Weights of a small mixture-of-experts language model, trained from scratch on English Wikipedia: a softmax router.
Below are experts of layer 5 (counted from 0) of a mixture-of-experts language model. Rows are named up (a neuron's input weights, with its number), down (a neuron's output weights, with its number) and show model dimensions 128-159. Each number is 50 + 12 x the weight over its row's rms, rounded and kept within 0 to 99.
Before each expert's rows: "comes after" lists some tokens at least twice as common just before its tokens as in all text; "comes before" lists some tokens at least twice as common just after its tokens as in all text. This comes from a sample of Wikipedia text that the model never trained on. Tokens count by the router's weight.

# expert 12
comes after: ".", "\n\n", " |", " =", "==", "==="
comes before: "\n", "\n\n", "The", "| ", "===", "=="
up28:61 70 48 37 63 47 64 57 51 53 48 34 29 62 56 65 38 39 47 31 45 46 65 44 50 60 35 60 56 43 71 63
down28:48 61 33 36 51 48 54 60 48 28 43 44 53 56 77 31 47 47 50 61 53 60 56 62 59 39 53 50 58 54 57 23
up29:36 68 60 56 61 68 45 69 39 37 53 24 35 49 54 42 57 68 53 46 49 35 65 43 65 45 64 43 32 46 53 70
down29:29 45 42 57 48 46 50 65 44 36 54 76 58 42 31 55 60 48 55 72 52 45 50 58 46 37 42 39 32 42 52 70
up30:52 35 55 48 32 78 58 68 52 32 60 57 63 61 71 39 53 27 56 58 59 37 48 60 51 60 46 61 56 45 46 48
down30:58 38 47 71 72 45 58 49 50 51 45 55 57 31 39 48 59 40 57 55 59 25 36 65 72 50 56 58 42 61 60 72
up31:65 56 59 51 42 58 41 45 55 57 42 53 43 41 51 54 43 60 80 56 65 58 67 46 81 64 69 47 56 63 54 36
down31:47 34 57 43 39 47 50 74 44 35 35 46 65 45 54 50 52 48 51 54 32 68 54 60 44 43 47 47 52 62 63 58
up32:49 43 64 46 49 59 14 60 40 52 31 40 48 52 49 48 19 59 45 36 45 40 56 48 59 66 43 55 38 53 31 65
down32:43 28 59 49 58 48 62 48 63 69 49 60 71 41 47 32 52 30 42 60 56 46 71 33 40 29 63 55 45 48 40 53
up33:33 56 70 63 40 58 53 59 48 54 45 48 41 38 49 48 60 57 46 42 76 44 41 41 48 56 52 53 51 73 63 50
down33:59 32 65 61 41 33 52 43 29 54 56 46 46 44 50 55 41 59 42 46 58 66 49 26 38 53 56 43 37 55 53 73
up34:37 61 55 42 43 53 53 56 54 61 68 49 41 35 60 41 43 72 65 41 52 63 60 43 51 59 54 43 68 52 66 46
down34:53 35 52 52 49 41 37 44 50 60 59 54 60 45 41 27 48 72 80 66 49 39 51 40 53 41 58 59 50 61 56 33
up35:36 38 45 47 36 45 59 46 56 41 43 51 40 52 40 57 54 49 48 33 51 41 62 58 38 64 56 37 48 59 28 45
down35:54 56 55 51 40 54 60 30 64 63 37 46 45 69 38 46 51 60 30 67 53 30 55 38 41 46 36 52 71 52 45 57
up36:38 40 79 48 20 58 67 46 58 52 35 49 35 33 54 50 36 50 27 43 59 49 41 61 42 27 75 50 78 39 53 69
down36:58 53 53 56 39 51 32 59 46 59 36 56 40 60 50 55 67 41 44 52 32 60 35 63 63 37 21 55 51 63 57 49
up37:43 56 48 59 40 50 58 47 31 52 55 74 45 27 70 68 27 50 52 44 37 58 37 35 33 75 42 66 50 33 48 36
down37:33 67 54 63 36 55 45 52 45 44 66 60 49 61 44 52 65 57 55 66 65 54 53 41 40 46 65 40 61 59 56 69
up38:37 58 33 52 49 43 60 62 44 56 55 49 70 33 68 42 32 49 49 79 61 58 40 47 47 42 50 74 46 61 68 58
down38:54 44 57 54 36 56 43 52 61 46 49 58 48 62 42 65 52 52 48 30 51 47 48 62 48 48 47 57 56 66 36 41
up39:36 53 50 57 44 78 45 40 27 58 50 20 40 45 48 53 52 48 60 63 60 57 78 42 56 51 45 31 36 44 69 42
down39:51 56 36 27 33 56 50 14 46 46 36 33 56 58 49 28 53 39 38 65 47 59 28 66 42 56 54 50 79 39 42 49
up40:67 50 47 42 57 58 60 41 68 47 26 36 32 47 56 57 47 44 59 54 50 47 63 75 66 42 55 30 50 59 51 38
down40:45 39 46 41 56 60 51 57 39 57 42 66 48 48 37 52 37 45 49 38 43 56 41 32 59 53 47 59 46 46 56 49
up41:62 41 53 81 50 72 46 54 43 46 45 50 45 31 51 55 72 76 55 39 55 38 23 38 15 47 65 40 52 43 50 46
down41:33 44 62 76 64 47 61 52 45 44 32 43 59 35 41 50 37 28 41 30 43 52 55 41 48 46 38 72 45 52 49 55
up42:69 59 28 57 50 56 71 60 33 70 66 75 66 31 48 33 49 47 37 55 59 71 50 55 22 54 51 67 51 50 53 47
down42:25 51 36 64 53 49 53 63 46 80 46 28 48 43 55 67 67 66 79 52 78 55 41 56 50 42 46 47 69 39 50 34

# expert 0
comes after: " | ", "–", " ", "; ", ".", ") | "
comes before: " | ", "–", ".", " |", "; ", ","
up28:71 49 48 36 42 49 34 55 43 52 51 51 57 70 48 38 68 49 70 48 46 34 50 51 40 61 39 63 39 57 61 67
down28:45 47 55 41 67 55 81 41 62 45 40 39 56 52 55 60 39 64 33 41 77 61 65 67 28 54 34 35 58 47 43 53
up29:68 55 39 56 44 60 41 53 42 45 56 62 44 31 23 58 50 49 50 54 62 65 45 56 44 34 59 53 35 53 40 40
down29:34 42 46 67 55 34 47 62 51 56 43 61 62 40 48 42 70 43 30 51 26 55 34 47 56 42 47 50 59 74 70 36
up30:33 72 32 61 36 39 61 43 47 44 23 36 38 62 37 48 32 71 54 58 47 59 58 53 56 44 69 73 58 56 54 45
down30:55 51 47 39 54 57 43 45 46 38 49 51 40 51 60 47 76 41 55 53 49 58 39 24 47 38 45 30 53 69 35 65
up31:30 47 27 61 49 65 40 73 52 60 41 47 70 61 40 44 62 55 54 43 45 69 61 59 52 51 44 37 31 22 79 44
down31:48 57 39 43 58 77 25 68 47 47 39 43 69 46 63 48 46 56 58 68 55 52 56 61 33 46 44 55 47 31 50 27
up32:48 50 52 62 45 59 50 49 30 75 82 49 48 54 63 39 46 40 60 44 43 51 54 47 35 49 45 49 46 47 58 53
down32:53 48 27 36 46 47 37 56 44 48 49 46 60 45 71 68 70 55 59 55 37 41 45 26 65 40 39 59 61 61 55 35
up33:47 29 44 61 45 54 31 64 29 37 51 55 58 63 45 39 43 65 57 59 68 51 34 57 59 33 46 54 44 45 50 65
down33:55 55 62 48 47 47 71 54 54 63 60 49 54 49 57 52 37 50 48 34 53 48 52 49 59 58 39 28 65 48 57 49
up34:58 76 75 42 39 59 39 29 51 32 37 54 49 50 63 66 54 51 57 59 56 67 51 59 63 56 36 57 51 53 38 40
down34:55 56 74 38 56 63 63 68 46 51 52 32 42 45 66 34 57 44 52 53 49 48 75 53 51 55 48 51 42 57 54 61
up35:48 45 53 57 53 78 41 58 42 59 44 61 48 50 53 50 58 37 53 33 58 46 44 46 56 53 37 69 48 43 46 58
down35:70 51 39 45 70 22 43 61 55 53 41 40 64 32 38 48 37 53 54 38 67 48 59 38 58 44 57 33 38 55 50 67
up36:48 48 64 58 50 38 37 49 60 38 61 58 53 40 60 43 50 46 31 73 40 36 37 37 60 38 53 53 68 37 56 56
down36:55 54 47 23 46 73 78 52 58 59 62 44 28 59 47 48 41 59 60 43 56 61 37 44 33 47 59 45 59 42 38 64
up37:61 55 74 42 45 58 53 56 41 43 51 48 38 59 40 79 36 63 40 65 45 62 44 58 53 56 35 41 52 55 65 61
down37:56 66 45 50 53 36 30 58 72 40 53 57 50 35 38 60 44 32 45 41 47 23 41 56 48 41 47 40 73 60 54 35
up38:50 64 48 63 41 59 75 67 65 73 54 64 37 63 56 71 57 49 26 54 56 50 51 52 54 50 35 53 82 52 46 54
down38:53 57 40 51 65 39 70 42 58 52 64 25 52 16 57 54 55 45 44 53 62 50 41 37 57 42 65 47 59 59 57 54
up39:67 27 42 58 76 51 34 34 75 52 35 27 58 47 42 45 51 25 55 69 20 45 67 50 34 48 44 80 51 54 65 28
down39:37 36 46 40 56 31 60 60 36 48 71 32 35 41 58 52 49 47 61 48 55 33 61 43 51 40 57 50 46 57 54 58
up40:44 55 48 46 55 52 37 56 69 54 67 40 52 47 63 40 55 44 31 53 55 65 34 48 44 44 35 60 39 72 55 46
down40:34 54 69 44 55 59 40 48 57 51 40 44 69 33 33 69 44 49 42 41 64 43 42 37 33 57 30 41 42 46 44 29
up41:38 47 63 63 57 84 52 49 45 36 76 56 42 41 34 31 49 51 49 49 41 38 41 64 41 48 57 59 47 67 71 29
down41:42 28 49 53 70 46 41 68 29 62 38 43 62 67 60 28 34 53 42 34 45 67 36 34 71 47 51 63 56 33 39 51
up42:41 68 66 55 28 51 58 55 68 50 47 43 47 46 50 45 67 42 46 59 68 56 19 41 43 45 52 56 24 33 52 47
down42:38 33 68 42 64 48 36 29 58 67 19 64 59 29 41 61 40 50 43 55 33 58 58 51 51 50 41 46 51 43 49 64

# expert 5
comes after: "\n", "0", "-", "\n\n", "2", ": "
comes before: "\n", ": ", ":", "0", "\n\n", "2"
up28:47 48 49 57 30 25 67 38 62 44 48 45 59 72 57 81 37 39 55 65 46 40 58 52 62 53 44 49 49 32 38 63
down28:42 61 65 42 62 68 46 46 34 34 56 51 43 51 55 62 53 60 67 25 60 48 66 51 19 46 59 25 68 30 55 41
up29:79 65 56 85 32 52 54 52 43 55 68 39 38 43 41 55 36 34 49 49 57 60 61 42 49 54 35 57 63 41 50 51
down29:50 42 46 54 47 42 53 46 40 39 38 54 51 62 57 43 55 45 57 37 49 57 53 77 46 43 58 47 68 50 57 48
up30:61 38 57 43 55 65 43 53 53 65 62 52 72 51 43 48 52 40 64 41 55 36 35 76 53 64 52 42 45 67 59 26
down30:56 46 46 24 50 41 66 60 46 27 63 68 42 31 67 48 28 40 37 70 63 69 47 58 69 49 66 47 60 26 44 60
up31:61 51 50 57 16 60 52 54 67 47 63 60 45 64 53 49 53 41 59 44 50 50 44 54 73 56 48 59 69 53 51 73
down31:40 55 47 60 57 24 50 69 40 62 64 62 61 57 53 49 55 59 64 67 62 55 39 37 61 32 43 51 23 48 50 51
up32:42 48 36 62 67 67 27 42 70 48 61 58 54 58 59 43 53 43 54 44 37 56 46 60 35 21 41 55 38 35 37 61
down32:41 45 54 37 60 58 49 61 74 45 39 48 55 32 52 34 58 23 42 46 62 41 50 50 60 65 33 31 47 57 36 40
up33:43 44 29 75 56 51 47 65 69 42 64 31 54 33 42 36 42 35 52 47 31 42 53 48 68 50 48 48 35 61 37 57
down33:24 64 60 38 67 61 37 56 67 34 59 54 58 64 44 72 37 40 57 57 37 49 47 64 47 62 76 48 51 70 40 55
up34:56 45 61 61 40 58 53 69 40 63 48 53 56 49 59 38 57 50 33 19 41 66 45 40 36 59 53 54 71 57 52 70
down34:60 44 55 33 47 50 53 40 73 41 65 52 63 60 53 57 66 40 38 61 62 64 46 50 39 26 50 39 70 51 49 37
up35:48 61 59 53 46 50 46 35 48 41 75 53 53 59 77 37 57 55 50 49 27 41 60 33 50 32 50 24 49 59 50 64
down35:50 47 57 34 49 48 43 51 60 47 52 60 61 56 53 58 49 60 48 51 62 56 68 44 69 59 40 57 55 48 65 53
up36:49 38 59 45 56 76 58 34 40 42 55 49 47 65 65 54 49 62 70 52 51 54 41 55 46 74 49 59 80 70 60 38
down36:44 52 58 55 56 44 59 51 53 51 40 42 46 62 32 54 43 72 55 51 61 48 72 64 64 40 43 27 28 69 51 52
up37:60 63 42 49 79 58 50 40 63 47 37 68 52 60 26 50 35 48 53 44 38 55 19 68 63 55 46 38 46 38 52 57
down37:38 64 35 39 65 28 40 54 56 56 50 24 68 36 37 60 54 47 37 37 70 67 61 23 61 56 47 57 40 55 58 44
up38:31 41 51 49 37 45 52 45 71 56 42 39 48 49 49 49 63 40 54 55 37 27 23 20 67 42 54 34 65 59 62 52
down38:49 53 63 44 60 19 60 52 54 56 55 43 63 30 53 40 18 47 51 41 39 50 53 43 60 52 46 64 40 63 48 46
up39:36 32 59 54 45 70 35 42 59 42 57 46 43 53 42 53 64 75 43 51 26 51 55 45 54 51 66 38 50 50 62 35
down39:29 64 53 47 43 62 49 34 41 55 65 64 69 56 42 37 55 64 41 46 53 74 61 37 59 50 66 53 49 26 56 35
up40:54 84 49 56 54 44 39 47 54 33 46 42 31 61 52 52 64 37 39 37 49 62 39 59 36 59 46 43 38 74 57 45
down40:34 46 49 35 56 43 59 58 60 53 20 20 64 49 48 80 38 37 43 63 52 60 59 49 44 37 37 37 53 56 45 43
up41:60 49 51 48 36 63 48 52 36 61 47 46 61 50 55 32 41 41 55 64 52 55 49 53 57 48 71 85 28 64 42 51
down41:33 58 57 72 43 48 39 51 52 34 32 70 53 59 47 56 43 62 50 50 61 59 43 49 70 54 34 33 46 59 56 52
up42:69 59 51 47 50 53 59 69 51 71 39 50 47 49 49 52 31 32 32 34 36 33 44 47 12 51 51 41 42 37 69 58
down42:44 33 38 42 65 44 39 49 66 67 57 38 46 37 50 62 54 53 52 45 36 50 47 55 34 51 44 55 61 51 70 48